config.yaml
routed_scale: 2.45
norm: "rmsnorm"
norm_place: "pre"
norm_eps: 1e-05
init_std_down: 0.00393
init_mimetic: 0.7
beta1: 0.95
warmup_steps: 107
batch_tokens: 65536
max_seq_len: 1024
Below are experts of layer 11 (counted from 0) of a mixture-of-experts language model. Rows are named router (the router's row for the expert), up (a neuron's input weights, with its number), down (a neuron's output weights, with its number) and show model dimensions 0-159. Each number is 128 + 24 x the weight over its row's rms, rounded and kept within 0 to 255. Numbers have three digits each.
After each expert's rows: a language model's description of what the expert responds to; "gets" lists some tokens that make up at least twice as much of what it gets as of all text. This comes from a sample of Wikipedia text that the model never trained on. Tokens count by the router's weight.

# expert 17
router:125115153112122121109103112124163126077119116112116095152123147135131088122124144173141132123183132125117166147098118120146123142172133156072116152142096098138097138143113173162113136161130165140173120137139097091110128145133104113125170100109133185147135156113114121114156108133091133131089117136122097133112143141174141110131166153150130107159133093118101156133134126123130139118095180117147154130150174144114128137149150066120100161091168145086159144137140103131139110080119091
up1:146160125119100119120160135156151134135137132097130112133140128124112105102121170137097154128121139093175171138151136125129144127082158107157163108139146099108101101150148105129139136097153173122152117118141126119143175109126140148160166121128139133085118100157138098066136114113081107144110134154121142055137136147158103099117099122081145116164161137126106080125126125109064137128104094156108111167117132107115131152120072140110108112094141128114112134140118069126161112138144100
down1:113135124145130078097137116143132152132115131191132138143147139178106132120132119140155150119130111136135123124141174149146168139124167096141105068138154146117115132120127086099089114119161130154141121109153105106129109144111120134107087108168127119172121153121122119152134073130142132103146151137151083150081124095116153137156172124199159127147115104166135148134136084120143135114188124099124134134122098115127155086143144175163140148094104147138139102105171134135088113142110147
up2:067111130127124120088107143133150158125176092056109119132159092130116142117169134160110107142148153127114140176111109130090132135110094124136163144130093133141140134122154148148125149136107074135109097131165109095146108119133165160134109113115177143143106131095125109116117158148127134119136169145170129107148083131145142110116135095125129107155108100123125112115176119137144185103086098136134127155129167154134143119136110139128143173120134124117172150099118176168139129181157137
down2:110142120129119147151145142159119175136132147126128160099104129111135120107103097138137156149080120121143133125154154132102150142129084165150144115110155142170171108105108109106145118166155128142086129147153099174142167128155129133110166137083122083168170092102176148095129122095139115120116121132097144142151120111134135149162138130143159127144120099158166153108102108152092134116159133133064160118115136123103114135148138147179131145141106104140100187136135092175157159155127134
What it handles: The articles a, an, the, and adjective or participle endings such as -al, -ated, -ed, -ous, as in abnorm|al, associ|ated, limit|ed.
gets: " a", " the", "ed", "al", " of", "a"

# expert 6
router:115115134129113149136102084123115115147117136108155124090079104118187082094133128127117125147128118143176148125088100153121157123117077153119102149130112104134098106147098174154096091115136174113175115110191142123157165122148126129123136092133119146152078114118097119130151164144098144157099134112118143123133136118127080136129129192116117155145133118130098105114175122100084143109118126120131166057143126125113104117129153122144137146136128167147142104122121100087127128109140108
up1:107068106162100088091086143128135145098082164114150131106147126145097119114107150116146115134171135182134131071127122140109102129137112128141113129113159140104089109133145149163106127114093194127170130119124141134166100125107121108142143105126105101093140119125111153108115138109146143141106129119099141161142117103102081105137133135121125128153178096120077108135178100176143155131132128171119149103083148131131141101135141159113151112154123102131135130117077140152166092117108122
down1:147072107117114133149081143119154109127104153110132155153133107101106125130153111111123144119112112114133105131114141178106146113110111105133132094086137118147127149072101124139138101127135140122122109137120105106139136129098126120113115119089120098132156132087079154121181155131157165107143154140059187106119120071154131132132132110173119159121121157139125154114125177177148099127110147139144114169112142135162138177145131154155096126121141096092100130116106164106143112073111117
up2:126155173112129130076142143114125142181136119104143140127103153091145133105096156100106118089111099157123142114140127070180120100141115120108142103101122099080122139140118140131134132173111126120130118133089099137088169116105133094117164146151123136134114132077131141105127144139145151153145112126140142100127125094113147103094153164126117131159091079129132113127134141108125137157071170088117130084101111164134088104136116136152151120083152097150185141122149086128110160117149143
down2:156146133114114162147112139153125153098184123155156144142118164113149156152142138127140087121147138085199151111112072110102144144113115143151115152122130104126168076152142126098155078091125106092135130117148098167130081147169126087128127150140139139141139130113117139105108145095130091106111091115140138146132123091133106179105108125112123115174089158108060109147124114098141140162128144097117118118122119099148122123124101111120094116101088126128145130103136109118099127122120172
What it handles: Closing quotation marks after song titles and middle or final word pieces in sports and music lists, like Campe-on-ato, Me-lo-dy, Decor-ator.
gets: "\"", "on", " —", "ot", "ch", "mon"

# expert 33
router:105154170117143140149153052122147116098110087119129094122085126143106109143130133150146154106112099107158183095120092104134155100116138146151139130126140114120090146130141146136098169100188167123133110108134082125155104124113130123146118146107132143116134138124154091116137127143086083164108123119133085120133141148167107111162157162091098100139101138115091098077117109148142155141126103116118141135114144135073126126126127091106144134104155136132113105140149145162175139100081122
up0:156118161124112091175123133123201141098117128124110126083131079113095121146127095103124130097123130134164144127143117117122162124140113150114172150132083156171086074116183118143113103154107136161126133084156134123105131126137127134116155097138132119153142138148122146100138133127144134148091148168130120127112106179085163133144145096180106111117149117149143094123106118107104110103093115098120144122130163136147126115171081150084113085146089163117123134139141153107112130127141095
down0:135130103155155127084097161090079122139141100126161151125174127143173127141134143111137117128192146115066142143121092137141110144166142116154166068121104101122112117121118127157125129129118108139111160142155146139115095137173091147139121159144128127130126131121134142140161125153196109122123169081094179112156142139139128120095105125122162155131111146155145154113145121130118115139159107169136118130156121095116083124130128135172081175115113172142142146129111110123151163130125101
up1:161173115111120151142120143108149146121121145131154129153102163114119128130120128154155106119134149126126102119188177137144142110155084140143121130119145140150126134148137137099129180117130148112156141123146115172157111099116119110161113111120162120113183114104160164077098088150123097141086112158141150133095122116110101069137154120113149131098134132135152144164122129107117127145191102089121121093124141123119133126143094140125149111180137079075084110099079137144152118147096153
down1:100116121109095135163128134139141103117122137126130188148144079112132139145121137086075157149143125141140144159067123123103127154126158114137134072113098130070151147112156135132128126125149099127140101126083177128126099090110126115174119117102113099090108133156118112122178119179131153135151093149088119132142149136151120181095111139107184113163136110088131140128141126124141152154094117147124158161162106119159129166095144097130146132121150148146160129123141146131129137139099094
What it handles: First pieces of capitalized names after pipes, list dashes or prepositions, such as Ka in Kathy, Ya in Yakima, Stade de, often in sports text.
gets: " of", " A", " O", " Ba", " Go", " to"

# expert 15
router:129123142137119128113113098127155131117089123136103073133085101138172101067134088149088135123131130103127168144124094133138096135144112125092121108101120116161102102140080120176128120114136122104130134093157099107150113077113072099130160110121077136171132077121137148119153134156094135164127117088121127135150112178137104088131144111109110140124070130118140181118109149112131105133139149111126125134167144142117093140119134134198109160110108117123137101128151126100114141135130127
up1:129144128149111129108107119123146138144138135125121090154168128111114124092112115117118116117129152054133170120125085149121145125120128126097107083101136144123127100129093119147141085114095130093157152126146077191162140141146168123135128121120039135110145100121106118111136129129130150122154140085124163177100120131150097130105129105086154130099137163105136131074176153158113113102105116151101122133117142148130114157139104126172090131105128115107127130167140145152137160106105168
down1:142120131098120116133170135113144127161114121128150160129168179132081107141152135061115141140101098168118145110103151151089145184123144132151155109132130160149131133134156132153134145131129156138130104102115084157133164104078131092144121129149133122125128149120084139126139121134133168137112130120147105144183135127113108084154165140090122125163169110146163112099169160129164139121123110150137087145171111099122142112099131144123145137131135122137110135100078111130055110149098092
up2:131153127148120135132129091136110101105122120121097150148103127142148085116178107121126132166122121102141155106121147128095137154131132150133181121114096159186158097151087126126129120137157118094107119125129114137134189121165099171133152139172140089082120102139114130110161142164176115089140152145156119145126130071150125166105149151115069107141088117115160125171142122149102112111137125135120121133173141128116142145159148129135178154170153143118162131149156151160147104117134153
down2:123125107155142118107144096121124100135092097102133137128126094121149108135152098106133109136147092121133114156129089146121149152172171134132145122145119134199170158141088120122118151124118130130113124110124125198123152134107148116128171162112132127138135136099106136125148138133147146089130139146117100107116172149091122104119147092121100085113122162119170163136139162197156163104136094163154134165117134155148119106124149171116072150138152158096137121144097127079144143114149169
What it handles: Month names after in or a day number, verbs like require, allow, provide, and word pieces such as pen in Copenhagen.
gets: "-", " 19", "lu", "ten", " place", "en"

# expert 28
router:157120131112087168105129097087129128146088138115105084113107119141121142114165153136152152128119148130142096123092125121123136115161135144095117114117130090144117094166132119129144162097140146100099134127164121106132116155152125126153110151108129123152066150145142136118173110187103089136106129059108132166104134117101086111137150191175144126131136105123145098132140100101094118126150141142133131115094123101104092152115147122122132132135092166080139112134133149117071133160104172
up2:104113156098132146131114114110094138162122194132103129112110118101123178130134116164150102130088164118136124129123130158136156164130108138159100141172167136121168098146100145160142094157143128086116142111135146119150159120130117130128095115122143129132127125166078177138082143158095114122098200113143121147123131136152142104136126135142127124180130121115122088150164123111119135113192138096127137085138113101138123140128096135157138136140083153071111122137103095126095129118130082
down2:117116148146194108127163132078107111146118123137110093145145079127111140138168180085144134156112135116091131141113104170109126123121073110106085142124133152130151098131122152116104116176137104103093137148130155108159128135147167081095134155114153121151127118096118121140089106129092136096101144150137103118148126118131142147111142176148102118130143120127138125127094148072135125108168140136102124148101123128096153130087094132119136146151136106092117113125154071111127115175171090
up3:128104128109098106124124163121113118132098186130152168120147143090107126099115095119120155116127133147122096128106148083105149084110159083133091147132130167164131103134187124110137137122118168131143128140156101096094152132088089113109147093109110157113133145118103146154137132141171112139115117154103144132126139104103164139140158151158104130148093126118100083085112093153096164174115151107128097099113163104108135117142141146126114129110161145141140091131185083136124084125138102
down3:104140085125112132134086092107133145110153180123161139137100139099153118118137090096132100122134102119105131084118143115125089102093103147120130151077131132128141099139118155124082154122152112118103111121101079165121126108126175137116116084114136118126130084113134179094139143147154137130180119119159143118158102130137129124157130152130135148111089127103138131105097107143104137166144116117069126132127146105114102101127115130163143134119076186143125117104159087140163148090093082
What it handles: Middle and final pieces of personal and place names, such as -son, -ton, -ford, -burg, -ić, Rudess, Hooper.
gets: "s", "k", "son", "us", "ton", "z"

# expert 61
router:102128138093112162125149136132126134066094112108129105150130144147159128158118145136167100129155146105097128132115112154125136150166126113075094131137143138137135149142129151162088116090135176125106132122134123110127148142168137116151107110123093127174090130108091149103116096133117075182104111102117118170119108130127097094116166174106176139176124072133111090084105142121110141152164144135107144137154119103131148141157191127131149155122131125110132143099086123137143118127143103
up1:126108147095107153193116170161103114129176091153141100114109140137148117152148139113156127119130189140156137102116119151123119114161136154098128122106113124086138091146084149144146152113118115157107118128091133109135120203139118101095113097119133145119111148119146155100101114166122166176150092119102112161130109092113100136119147136128151121140173110148130159136137126147090124152130121115100174122107136139144140099137163126083186146129155124151118167101118092140143123147170120
down1:120091121151135131079164134095147112157184136111087140119135131077154122126143124141109177180091124153139122142137081156122114135118161101164084138105119152126151108076128148075133135099096115105127093107104072135120101160126149104138138112109138133116110146139123102131140097101079133109105139108086165169146128133149102115106113148114148138110153110138152098123114118111153143149127136124108094129174142113105123095138105113158151132158120153146113131146148118073153130101090099
up2:166119111083081125153137116098142152146159132158169120143138142115118114143116172150100101103114083107129157124104096104109146157125090157115108154114147121121142144170121088151117094162136144115125144106138089129129098126140101115114131116124135124150137120133119097107144115149122096130094120124164116203126098101115130125108110135136100131168144157140096095140089166107101127165198121160087138115120107113140140143140163120138113133096110098152156119095073120168139132133143073
down2:148168119108107153134146158124115138104103114134125087133134125148157169129163155104118145117136117183090095143132126136126099154154061088105086088130159154150137098120121121108146121125134103079128130099100148099133128119095144127119134172121146121150126094139129116111097135140185159133095136160138150146138115146088097151138118144116115161110153151153122101088113140141125088121155122166116100156099134093074108093138148132110151157094169094106135081122103094143136108148124141
What it handles: Subject pronouns he and she, and middle pieces of foreign names and rare words, such as Türkoğlu, Etobicoke, amyotrophic.
gets: " he", " He", "ha", "y", "ra", " she"

# expert 54
router:121123133097108161114171146111164170093115161120113128114095104169095174143064093139140138114144125109136181136137126127187162115163132124153101129158105107127145150136129201087133139164137140149144109145151129157139122153129111152130118122103130158122122102121164129124146144117081082148133126095132125134094102160147108129158113149139129090145113142091148122128149083116074122079141165094126160128114099170142145156140143138136113168110161139126136122138144156143121117134141107
up0:158144075093125092104112122087132116139080119152140084094163123099136141114111084125150083156114131105117179131139097119126175144148133143095094114120132129111115135133100145151141137130133150130069137115075145106139088132129107148143127106124111128092186078122169127114147105088100148114093082082081128159154138083131144101128160115148115144136132158155134127134137131116128094111146120139130150109112141114108086140074094112114106134107125168145144123121133136117104115121106130
down0:105130134141102140172115150122096139145116156159122186122046153115135108176116093080104156126154150147156115083107160115116093135174154121121130137109138115123129184120151145094110126144133114111126092166158116118141105157146135111090153135112122114117085115106090097120118120109120163155128128135146109141123136104173138143135116150145151112119150113153133184102155134122142134097144128139095148147077111145123105108152126163088137176140120125157181146129131099111140165150118130
up1:095107122117161126143176115135183108105092128153158141148100151120117118105093144130099106152149114133134162126156128106145120115160142145147089133156121098165113136147133184135143100109108170171108116127105148125129145138152142136160110109098144093152149121137117166066133118125140129163135113128105126114099093120172193120104150120145176095130119137117151142178162130136086123111172175109157125124113116143141149160114161116132095142126142151122147105159114145156113152104073139
down1:103126121136164124107153073162165093102120117092151144098087170105139119146128110130114138107161116118112126144152133114109133136144135110159145120128131170167140127141170148067129125125133117137148118107102139155097095159088128143128164080137168143123116142097101164076149159122117115147151121153175140084051097140100136119141127102131128119122179154121113146133167125139115162120138105156167130124110154156116138113131139156112184121132171136128151110141137141156125164133102114
What it handles: Capitalized sentence openers like However, In, On, Other, plus inner pieces like lat-it-ude and D-ur-ing.
gets: "li", " O", "it", " \"", " A", " of"

# expert 2
router:122111149124101116123112137146190142173090123142090110108088127131160103127115123175118129125168103116151150082131142143117138121122109127100108078140088145133129134126124129196092125069138181134129141131143083149158152131156106110169133104124083159156134118123141149107124103192149163178134138118126155142098187153164138113148154155116139100121079097116131125152141109102140148113143140142130130148100131097104110129153133107144115131120120137133137136112094143130092146086116123
up2:107146159122115185149105094121151145119127118131046106138129153157128115135137159096101105141154123133119126133087104139121143100137151128135115146130107160110170116159099078136115138130123078116130143129100150151119098156132146152134103122122138121158093121119145100175188115133111113109142121126119125144122107101116126088171133136151118110060100120145090121162101148137130135166096126108151177108093153111099106116150163165182135121158141149115140126129128125183094129126138159
down2:140126121119121119079109108138106131130085120126135119147143116114138130111095129109101095144100175116106132175145150125138152137134073125114118176167177134111113108135118117160151146132118128134141131154133136148080141105148072121115181161130142098113117088122086167173089094112113116118112125138108118169157149151130120148104100121168132111140132148110153122105160085156131155168158147111147165145140123118179143120153112162089099150109108118065139147141136109145102091104120145
up3:134143116177134139171136115171134082139130145103155095147119123155167093126117162127091112112152131164157138090116100132138135109090114129141096129134152130107116121109113129163095116136116142126147095159166128123161090149190113118144147125173153123163157129125148136113115152099153140128113104168144148084103142133138179128141159168104176095164122164133125125091140147097126111108136132128125120076112142106130167147151057116141119109121125140119126136128085131123175163118160128
down3:153146109138175162112113134089118122112124110124150154114129114121140127141074132116143137142063128125144153117147105128084078119151152183167122121091137118088117137147179138124089120133101093135113132130095082120111110122136111148126156118094146146103135138153152141145172103128144129148128142140127089141118078162139121125117086120126113122122120126165103065119090164149175096133129125137137134148131103127134119157176140130128157100178105140110116159143163127134125178155173158
What it handles: Final pieces of abstract nouns, often before "of", such as -ation, -ence, -ment, -al in request, refusal, belief, treatment.
gets: "ation", "tion", "ence", "ance", "ment", "age"

# expert 57
router:154138142112105183082126108140140126147110132083150107146084155157116132124106145174132128098116165088136104096119109110180134109205125111075127150165149138161117112151143144149120130106141159124134121148158109141156152173121126126154135132090108146161100119145088149127137127140129120134110162125144105141100154121142093134158178201126134123147147129099119127119118120073131146112145148130116134123123122114128131123122120110117109131121176134099182150119133136131085120147064145
up0:109141091131106137102110093064132149114130128130125153153107124140161131127130152142135153126154145145097069109161104089090149149143139102142093134138092148101129098159112104152145096122152188158169101105134107127133121104086159132130148150124148189142137107126102145124127132122140169108150128103186118120137104139121107130183185141121115094179146115125113134123118104156153116144128102107118132115153167121148113089162113114115150129106128158112163168130122107151128108168142096
down0:104101105153121144152128090160153167119120121126134113146171073114134101132122129126123117124070128122137141134105144137123146101097119109156101112117133079143142121112070145141095074142114084121130112084092129137131154118119114103157107106121136110128111139142113136134108172165138134130099136104113114160101150137161149112155151111146161093116092147095103149149095125096132186146134107113075101119089196077090123157139113126118140104134164142129132167116161115150128142104131113
up1:163137153087132126154108108156159126146086115097126110151124121133132112171158063182160164098161126115101138149110127118146102107101127148130115171114127134155096113104124114110162147175141109150139105144113144090140122096105137155100174151079104132123145135147109150157126142108121138134106114119130131137118124141147140150135145126132113085136111186166174146099130132145089160144098167105082119146123140130111132139117145122143114106168146096094136166112110156078089143098135167
down1:156167147165146148134166099102105123147147103142076143111155146092163113123144157111111108097122135124111172123081122133137127180164156115121102132123097148199118102122135118178128099128108131128152130150127127134147092120131171178116090186160114136131178120154137129125121119116146135136086157150128141133128125117167098165164118156107141081113134160160137141139139157116146088136116133147111158156125112159098136130076130103152125122121120123120133117148145152078099108122126092
What it handles: Vowel-final pieces inside or ending non-English names and places, such as Nahiya, Yugoslavia, Kendi, Mohini, Venezuelan, often followed by a comma or pipe.
gets: "a", "ia", "i", "u", "o", "na"

# expert 58
router:113117190119124156140151118125135096082114122125118130148111100132138182143087094148151139115099119074103164084134118130134149127119129135146122160133136100168138167139126160122143147077162170102159098127146118107108118104147118115116123128126104150127099129137153107104132139154104113149107110118162113112125124141145090099148155101112100127152064093100113086087139105137125120117126170100110135131109089113079137154105168087126152118127111146087144090161140157173154136128099131
up3:132126128136088114111132115119142125171136142120183122103132156111132145096120149115120091117095139107125137174113122104098140153170119130134120146150142083121126136142172174138142151188146140113146147136136146107137115097107120135113078146127147127127121159152144134116093105128151119135122100105090094112121144146157136130108162131189107130091157108096102115157176109128126132133168094122153123112063125150152155149074143113065135178158134141113152109141111097116143152146135174
down3:139112115117123154149125138114128066128137107146150132185144096101172136126133135129121167092145135107114143080123138152168133131115156113168153110130148115128146151149117121105165089154140135160106131109132163150101136163156131122131161082098130098166153126092098096120178147112112113103116108166169157104160126113128122126146113132097118105150086147123127140119146095142157135134096179153124150192157085097087154120127123113136146076113125139125123100117089164131118106152134138
up4:144100078125095118102120152167142129167087186150132167092102121122103153126113110179111153109128118094128168098101079153142130144144129102089138130130122127163110167149075162115111114110155140112156159125131082133083117108122150121129095118123133147131150100102138143144149118123107125181120117132143134116143154174163170111134132117124121123159177095170107138106121116120112120115164149089117098139120112156118122155136086104115102135123122143121138113182146139138129106152179145
down4:115113110154129149138146119148136155125116140149126116105097085145114115131101116142122179148113130112131123135126105100111122123146119100112128155106126158136147162148129106099155095074167082132093145142115121142088096162128105140100149142122158125127137074129123097138200141119118169161138123124148154139130143162125134066153130119115104132181149110191144144100093118119109121097103106124072128115131154128153170146136142143169115161110158123138128118144184105108113136115185147
What it handles: Single capital letters or first syllables opening a capitalized name or word after a space, such as C in Celsius, Bra in Brazil.
gets: " C", " F", " B", " S", " E", " P"

# expert 9
router:117122132130117122158125083144147140135070164121141099151091119176136106105139133132119097143161126106108163125092118104161184118128084138137132102113153122139133124109139126151152138141178148149141146079130152121127120118151094120160142101142161179131135134080105101124101130166102148164093097109149094205119137129170127115127130141163142099160119103137115178137155140124122121111161157105113137093099164157147131121142153101119134133106142170108127163146103108147162115145106141
up28:122112132108094105112138159127124166156138143142146115134105157106104121113153160160137143128143098128155101111141103147122186123141117082126124126125094101118148132158115125120116168140139105121127151082111132161143133160109093133108135105117126150086156102128136121115116128101193141156112145177119125101149115156127122167134155074154124156106061167101102146146138141129090130146168139156142107160161130125132114143143156152146128179115111107079058121139083129156130116153101125
down28:131135139103145131100120094111135160110115075146135151109139132134135143140123142090084099106159085096126106116157134140145090108132141182126122145134105092143127127096162154130159109128130143111131155153138124115108131129168135121180136109115092183143095126120130114107114079129072094126125125111177127156116079141102108167099122124104158095171144124178153152119161148159162069129107116134099164155110155155140134125125108131128133123117115135127143132129159101193150124095138131
up29:104105104125149161125161125121152134175159140111118143098137154118100147178180163118130080107100162081156124115115161144131103124129151136100134134134142123074109132175106167116104130096099161146093134132139173071142097139130131148146114114083155145123105153180131102109124135137100172125122150103152138131093144122147139111141105146120149116149165154101117164118135147117118140168115116104108135143156117149132094171162125156086103110114121089125141151096131155158113103153105117
down29:140120135147150094129157152127102135088128123177101127171126089117111141111115137157109147150182099123147084103128138126094157094154116118132091107144108128119109118074144120081133135127148147110078096112119131118137120144140119127145149178140114077126160143100117158168123132132098084157151098156124120079138103143079110154165133122150136093139097099139115118119115125114118150102134157115097136124109115135121111069111121076161134144126141148143126093119137132106147138063156164
What it handles: Table pipes, list dashes and colons after infobox field names such as Born: or Built by:, plus of in proper names like Church of.
gets: " |", "-", " of", "|", "=", ":"

# expert 52
router:125101146121137167133110111103133108139126102092110140127120110120110109109139117119108165117156162093143111116120141118143184107167072150103139099127131101134120110165081121140085170089154129128122125093142140120161158159163076135138103146158105135105098115112111101109142142156126157140100147121089114143093111122173127118141142149128144120150110089132108053120129104082140129139147142158124131070153172137133126169104139150099121130147140138121150140106080170128087134128123164
up37:113095133131144129156130164118118101120137122155136104170146126105121127124149101145120162105134146126141150108157108145096129117122101169083088116117129133148141096133132057160059150175104096081109103143126101111173085098177147133141161157128081095130148139166149161151118114114158129117115131137079118096114075123144109147141164118110117146123135116133105145089150137138126110140176134137135141136106152149121156148158140177149157140124150129106115136118134152148160163123138091
down37:148132172133114152148148176184141126135119109133079122121144106155077097116147133100117134100148135137124140104119159128118124107153138152116108116150146152107117121112153097129141124107137126154102090134139113107063175123128105121123116137155139138102164133125176152119146108081112100128173083088125139097122096114142150130156202078111124140120124138117123139142182132094126141119166100178149154118122130155100159121110101144144160151162146155143118168160153125098139152116140115
up38:105097109154121095118074139131132120111165112119094107125133142132124135119102142113074099119112138158090147164147133117112126129127133130100133109109127092154093125128144131090100136168144124151074120138136127104114120149136120114151124109123137127153060092120130151136104162094113128126183122206119119118071129106125122102150144149131118111098090082147128128126106130133131112117170153132167109080119130097112116116127117107102166154191155119093097099173154128146154137139130101
down38:129120139100077140119124119119087115118111119126111121103141128148167131119156163135120146119077149156134176136114102123139104095127105117112122151137116151113146131167124093138128111114103147134090168148154127078132103109117114122116143154150103153164155116134151144102168125189124148139141145091135105136146108149134130160057151128149151124118147125119124142100144099077128118136088128155106128148096053125092160116113140105163141099118140130155139142106096123106112095144199085
What it handles: Final pieces of organization names, such as Department, Council, School, Cup, Corporation, College, plus pieces of acronyms.
gets: "s", "A", ")", "ment", "S", "C"

# expert 59
router:138123150112092132153165090114112087102108069118140091135086112130134119147117126183141147127107126122113114108132142126113156097144161111156122103127111118130118121123123159131113132118184158112105118147143132105139133127143124095211114092124135151125124121124140101117139170124087136142086095072138101159098118113101081107166149142146133114122065102091089095105139112086113158112127129125086126138089116139120150147128161080131138160105124123108115108114126158139158131125091133
up22:108125124120142188131143136181099141157136169124113143105125136124130139127116119103130112107126096151102124138130110132169144098110147124163149106126113119130131084145111106176104163104124126170123160127109160125094139148122136132201167114106134116154165146114095142133160127124108128136160094110130089137121188141139176099192114145081097073123110092147120134097162135121130141097147134130130112108149138138086131159098110183111119107151125150117120114133184150138118104129122143
down22:125155162138084124116093155064152126100131145124127140151184136137115121168120104117151151102172080144145111117088126110151119103104101186111123135127117105126132150163181112110127141101140140132164133127132132108148156111125151122081143107101131145114130098097171126150143135138152149103155181102155115106140116138130144103102156089137148145152126118069134132155156129113174121155139095158086135158148176122117135152109159122092117128152139128129126155094113126088134170107139106
up23:161093136153114119161155136106142115115114115102132084119128151118185119104135082161116119110093121114107130128159177137118136074185143134116132111117166137138114135131112117114155182179160130129172089151148152128127121099142142103102129133133095118177133106145131120126137146113164127089107126129121102134139101137110124099126127151083107086164141111121149172127120151123151192134139143137145086149131112123150160128125125125186145094090110105140149152109113134185115113115106093
down23:175145113140103145094159128116122102129171082105115090154140092100157122133133137145121116152134130127104151133107106139153104144140173098168148101123144149121131129118122159134124123149153129115108131144145160099054129213139084138164105137164138110099149156156128112141149120144113148141143132140172111135132144128131161096166101155179132125078152131109115145144117066151096078136091123108116153133139129128128129149105132155146130126136093157172149118141121142136161156107146142
What it handles: Starts of people's names and name pieces after first names or titles, such as John, William, Mc, Pius V|II, Jim|my, plus table pipes.
gets: " |", ",", " (", " G", " was", " V"

# expert 22
router:140083148142140128092118121136135150118089098125057125094118092117134115106128126102127151102119158128182147109108123096117133103177132213124131134129135115144117152138121097123095160083160146113119130122145132092162152190137103093155137134105075143148131126152114144120106129139121136131122122127124165125137104137166090125147155181122125150178124081131165094125110143099123132139144165149143164096106159115134105140151155125108140115159120142116130165124105115123096140126082143
up11:120105153154131086119121122120169178114142120121093063112144142116165141112165062126115110132129086130130120151115154087111138148179101120082117146139107111151097127131153130093161105090118161112145158127111136095144128099119144133133156095082093133109141124143137134120084166128115100123136123070112143117151080111154129115105181127138172071123152112144107115130093149145143146115140125109133135117090176127136140126122126104081128094131143150121098126152110108104117101115119135
down11:136122139132143146113113095125103117100167112156151144100129104106117091168182122109091105104139117134127140127095164096150143107136160123152159142105082126158154125162129116113149108142151118157162159122143119105130146161128145137117111102141161112135192145113097118120096142118147134088133124122136132144122105091106135190138117134146170107134134103163147103152152128147170159127146175099143137137149087135184108097124115145106097102156080127133133149142158094078113088130157159
up12:118114141164138112158120108137130132117078120127143119123113125123150059108111125148142151105100131141164144143099106148068141098144111140109138132134146127112121146116083121148079152119152136114138156125109124141105131145148097148144149134126141130152125104139124122124125135093113141103175121105109093146096097210194116121134110105099098143134133158102149081179112123119178104104121094075100131133081136137139122127109124135075147125104102140117121121104109138076107120126132181
down12:128135106141135137139146166113129141122136094149089161109105110108097142132089170126126120128097157166070143120117183149123116140101097103154112159116091163110123107118143131127136105116095122149176135157143134148135136145087093097093105149151143076138150114108111107158130100136149116108088198169114096097123095122130147144128128115125129131095105127125125109139107125179108145130135121134150150112114175128139153124168117161113189126162086137146149141112129142162153163098150100
What it handles: Endings and heads of common nouns such as plural s, -ation, -ment, -ship, railway, system, program, band.
gets: "s", "ation", "ment", "ion", "way", "ction"

# expert 47
router:133130120109137149126123054131151129133106153106144157160119107169096126126079114115119094118162096134137105101129084126145159106169132128129122142110099129143159143126141111157115161135183135123160141149152096141161160111172114104132148171148118152135126159168146109104136176140106158138139144102148116187145120117139123082149138136160103096143083122115126114100115158131119171120119144111116157098134150144122128122177182084123133131084140119114131126100134104166137132161103089
up1:152136133146106083147095090145160149108156107153105139127112154114121124114124123114124115131131119121135090129095136143141094094106141140169091138091149116112093142147152115165139151125118140181156104152103126162124167111092156102163151110134132141067129076134089148148116088113099108105084114133152114114139166162185139134132110152126177157085105116111126133112111150098123115138080130111105107126122191138096122158134124135137137161151149110120109142083105144093121147158136108
down1:144121141116120124157121126119105122153094114151151100148094075102099180128138134153171174127139118137074140112096118139141121146092113095082116133098143101108132099176101102126118138158136151124157093106159140119098120166107133144135128151143135137125079118110060123153127161145152150099122176118134099119148152123109111149149157124114150108116130146163117140145078144165155153149102101125159125152143162157140086169112120112132133132107120139156107113105173129177102151120141102
up2:121119101115142165116157129139185096129084111092145141068153140149106128135126175144109165123169158103148109118118131122099119155150112160159135114103112145152169114128113090133102114125146114145138144180159070096126150102155127151144129150117144105152133149133133110150150108184126129086114108148070127153102127158127152166121122122098141150128144106128131138097113114136093117147131140107130135113134149157123140165096121133133144102119099125123073118093120158183084155156127171
down2:110173156139141057108126169112150128120114111164171128134146097129158115134101169126135157143140125141127120132149161149124106139153122140162132129134147140107093163132134119046161074122143116148121176101142124122139129132100115096098128075116141101128119112084130146116137124101102191140127130102109138123097112120144101165142091117149178159144114117149146154116148148131130112103160144104151143150150127117093145132172114155171178132127162103105107124129128171118144123104114139
What it handles: Colons after infobox or list labels like Genera:, Studio albums:, table pipes, and verbs such as has, are, were, been, would.
gets: ":", " |", " was", " is", "-", " to"